Experts of a small language model: a variant of Muon for the experts.
Below are experts of layer 3 (counted from 0) of a mixture-of-experts language model. Rows are named router (the router's row for the expert), gate (a neuron's input weights, with its number), up (a neuron's input weights, with its number) and show model dimensions 192-287. Each number is 128 + 32 x the weight over its row's rms, rounded and kept within 0 to 255. Numbers have three digits each.
Before each expert's rows: a language model's description of what the expert responds to. This comes from a sample of Wikipedia text that the model never trained on.

# expert 18
Description: Months and clause commas. Month names after In or On before a year, plus commas ending introductory phrases and sentence-initial In or However.
router:138130096176100125143057118176125126152152113120194131204099065111144126080144147099081188117097170177190122155189227123137068104111127104108074144170151130101099144111133144139116116176086134185179118191107105106172154113101092133153162071109144125082127115152130091099137116155114125094
gate0:115169112141136132161092123143113150170132151143136159129120144108127086141070112081195092118093070158127133100109109116135161172144159147112114111134167104083085081141104131123118184177193133140157130166186118104154137111135127096133130128083059185109119140119175119138145104121148124174
up0:106141087110128164138110096103080159179094156088108094165104144129117128134111151158180124163112130140083103112104072100164137046189101190100169159136150118160160106134148169106154157190098121147147194176157107135180118091163136105127133164106146160154099093122082118116121102115149091194
gate1:132121139157109098110098121069135159172105149124160134093178068118136160122069144045116143110077183102158115138075100134194135085121130154122155106094118160156106083099108108108167120173098160124150160072127130153110175144157126106162174102147068151156144128102144139163078108134158094145
up1:115128115093144156140098132170126080122146071123089130172109190129161141138151117179185130140164104123168156108120143151085155128126123111113061201178166163103081140161128148167058130114156107152123097189117090114137121132102073102110121170153169118102131125152150090095199151204096116123
gate2:102151126144116176127100080079127157130135122151132116142100135096142108145149102060174173141138132153135097140153103076121157112089104138092083147184144127158144128185151183082145149129061189085102191130115142146146141167153072075100145134166060114081120163137086108116153126153160123113
up2:128069132103133082115133136137137163093155154054117087106065114115180085158053104185112115086116156087107110132158105156112063099156154130154152070116119123099101154065131079127126096115122082109127100184166116134116137151075190157134153171068181132157135189121173065160105097150105128191
gate3:110133149170094141047091119104092152181122122066101158143095101140083104125126100152102137139111107158066119150162070116152183131160187090045168115088141087099099101098133155144116129122145149167090177137138152137168150124182107158199177141072138144079135117135093113150185149123109127147
up3:163134145159140057150137122165161047133112143146151136123154210121154146036105135121130165075096173150163141116097116082134134126092070198201152081111114107122144150101136146136142177156160101104100090094081157085136134175130115145097145088167089106137120094122139134101164091157055109115
gate4:137104115123128128075107083159108137158140121120190120103142100129148192115101147130144156137107091191169150122034118154169110136119195104104082129149107110141078163168122020112137105059160099117167067125129098129118144102176108139142149078054093101150133066082170053117092111074117088060
up4:142167121189119190146173108103120146153162128126127138147181194140063115118136116084128082159155107089088188138162140073129159139142153167099129148166138122179143123140129173147117193255162156116100136178076155178135136166144106058115092127116063203087132136151145162107117140107136167141
gate5:153140131134138095094121132079122134130049126162103157126142064122149151131123179115130134181109137159152113140150058110137092142194134072117085129155179168149087132145102121164150162137150146112144088102116123086081149107058100089083136144156139150154127161107097119170108082084172146111
up5:122106128133108137154132142178152157115187100155149079138129210114071116096128081118149077089143145146109109145054152136193076141070096143086137073137140116102146131182130122110090110078121093144110097144127102143186176118154133204158146170108154149072132086171165122086143156112138074146
gate6:133152111161120123086146107155111128135100128097140102093110130148123137112065172114134134151093062112076135091104145131158089192129073200172089092153131160082078067074138125116164101108124139141149159108133109112144105079184180130109097087203163164132124089137106136139142155107149185132
up6:150105105158102113184099143101095192153115127115095125164194205131129184150097176123185106136151151114140131111094121110129111158136196150104144126105148190167129101120113150125090156124198158085113117120109106149068131131131107068132089149113091108084127165097148130086110132164163170158
gate7:140150104112117189131122174080053121148163107089145151127184120119153125110039181084164078122127192101215114114168159162133159095105160175186062130111177133106092151125111082164108158114063142124174095180093101071098164101126177124131162130152110124185132077108065118121098109127102081126
up7:128147065107133096114155104041131077100152173093154143168149129126050178128118131128142148126170193136192110156105152122119157054137093176094161088178162113153126187098105128115086119095117126117139096102095129134095184086130115126153144130112110130148119124129087156047151085105132076096
gate8:159131117112115205100163193121085177185054154139092138202156148127143071104094106160240078103084168157121134144127093146096149209121200132148154136101203086076194123116126153101091136156132138095114127074164139130131106126148191088160070116136095134101119103134141114168161092216133141166
up8:135146071110130179110136163161120129135106107158150141122165106137133118095163128169178101130144162149149114157195124140115145156101165157160180103067134161140141151110113165147130174108172151152116107088109101145143156133141123140102153167100136162113153126103159154054126144209174092148
gate9:095124160124137127135072163163111122151143125128085144187136089138097158158077135177136167097195134169083120120082116124146135133131106109102102176163160145118153043191120139163107076128108172163122174129094161115143072150150141148120116083203090115143138205103188171128088169107152138172
up9:144138131161159161204148163142112109157133168124133109110147086130128173149080163156057144162149093140167124107115133138108087157116135076130146204099166189091156076135116121158141076126136129134117128121129120188086150132130194156131189136162114059170105095104110083123079151116104113166
gate10:180130088136126130141160153144117191112130202116156128150124085116120095137149165087131142111137155111201128138139136157108174132139152126167117157122174134101128119135109120150094099087175155154122106150103109111129124189113097141194187140155157157160137129116106197126103107137093138077
up10:177150077132114159110189159073109190096059124175192193153140082138147070161150107106109157173145132169175091112105185136107171072139133072159102125132134145096110121071129158149156075061171126126207136129131133128130151198098086115147132139170140138151148090121124155146120111086115105077
gate11:112136179134135059163095096122161127099124148094150107119134085117142054093136137160109156052087142124190151165155151105113067140148116137135164112086062129121078138109147091122141144122121092097151133172131138089117165106110075122146170153133107120145136128125154134086119107081082194151
up11:113116139113133147136066099156116115059116159165121099148107162124146151142153121110121116190110099090154121111102191118106052125117083119124131111116131119115117134151156169119137168108143122150145083148136192205162181149100144047077102194164112199135126155095146123150094137156143195147
gate12:089118109143141103171103132162130103117065195159113149161092134134126147071136087119133113133163203132132123165219146141110145138126121151087080134161120126107151110171120089195123155125083147144108112101136079096046126140126119116174050124102063152138129115116119147104155135097171134079
up12:090162105141147118161148143173137103099116145130169165216098079140177139097157075128154152136147133155154115157140151147086116131147140104060048115148120102123190131126146105210133051117111129113184121145152125125139162090138041100120091120076111133144126158127113117118161138092107178066
gate13:104111116134128091142153111146166147125123175103159143123173098124094151137148102132110133070135076111117091127049140098139129137137130104083112141124131109158114137117134113175140094176118156123136156154121175118144104123143157118146139114185054102122103162134198105140138100058113156137
up13:138106079183160170096149170100189110116098192131148143116116096146122116105117128110070101152090171112132153151138105125096100092127111096141133117156158129104119136112160111148154099092170176115107136120092141095113115104128165049067193147144110143131144112101104137149087095121136041110
gate14:111114142193104107137147112085084118074117120092141127165132123130159121161068097117136141098150077170126167140159128068138162138200090156172107136090172108142184159150125121133174114100095168173118121089154054180113176107162161076101181092098107142065130116105101058125090086135103114102
up14:141114116120125217115155086133179110102115158097120068172137119138074089158090077144117149125175146155142122117172167100089116140113125149116107126131186090145119132118149194119100138120165138083126168155082077119124176172160157082156126151144153144130112064112110051162060141122125123148
gate15:131115157185136114095128093035155139106093110161131098118160140125135096117179220143150162148124100106110182154174145113120091100182196083125144081168110133163100132131136146107117128158158115107142144119187154131119156170103114135115173120126135185093124098120098109129146074191144134166
up15:166136159121141104102177110118111115124166150139169081123117178126124114104084117138103149022067157159077133148126135111108087080190123120115179105149117149075096125093118196100127129135198134151088194118075085117125104069152130169147163067116091099095098105146151142116120023168128109078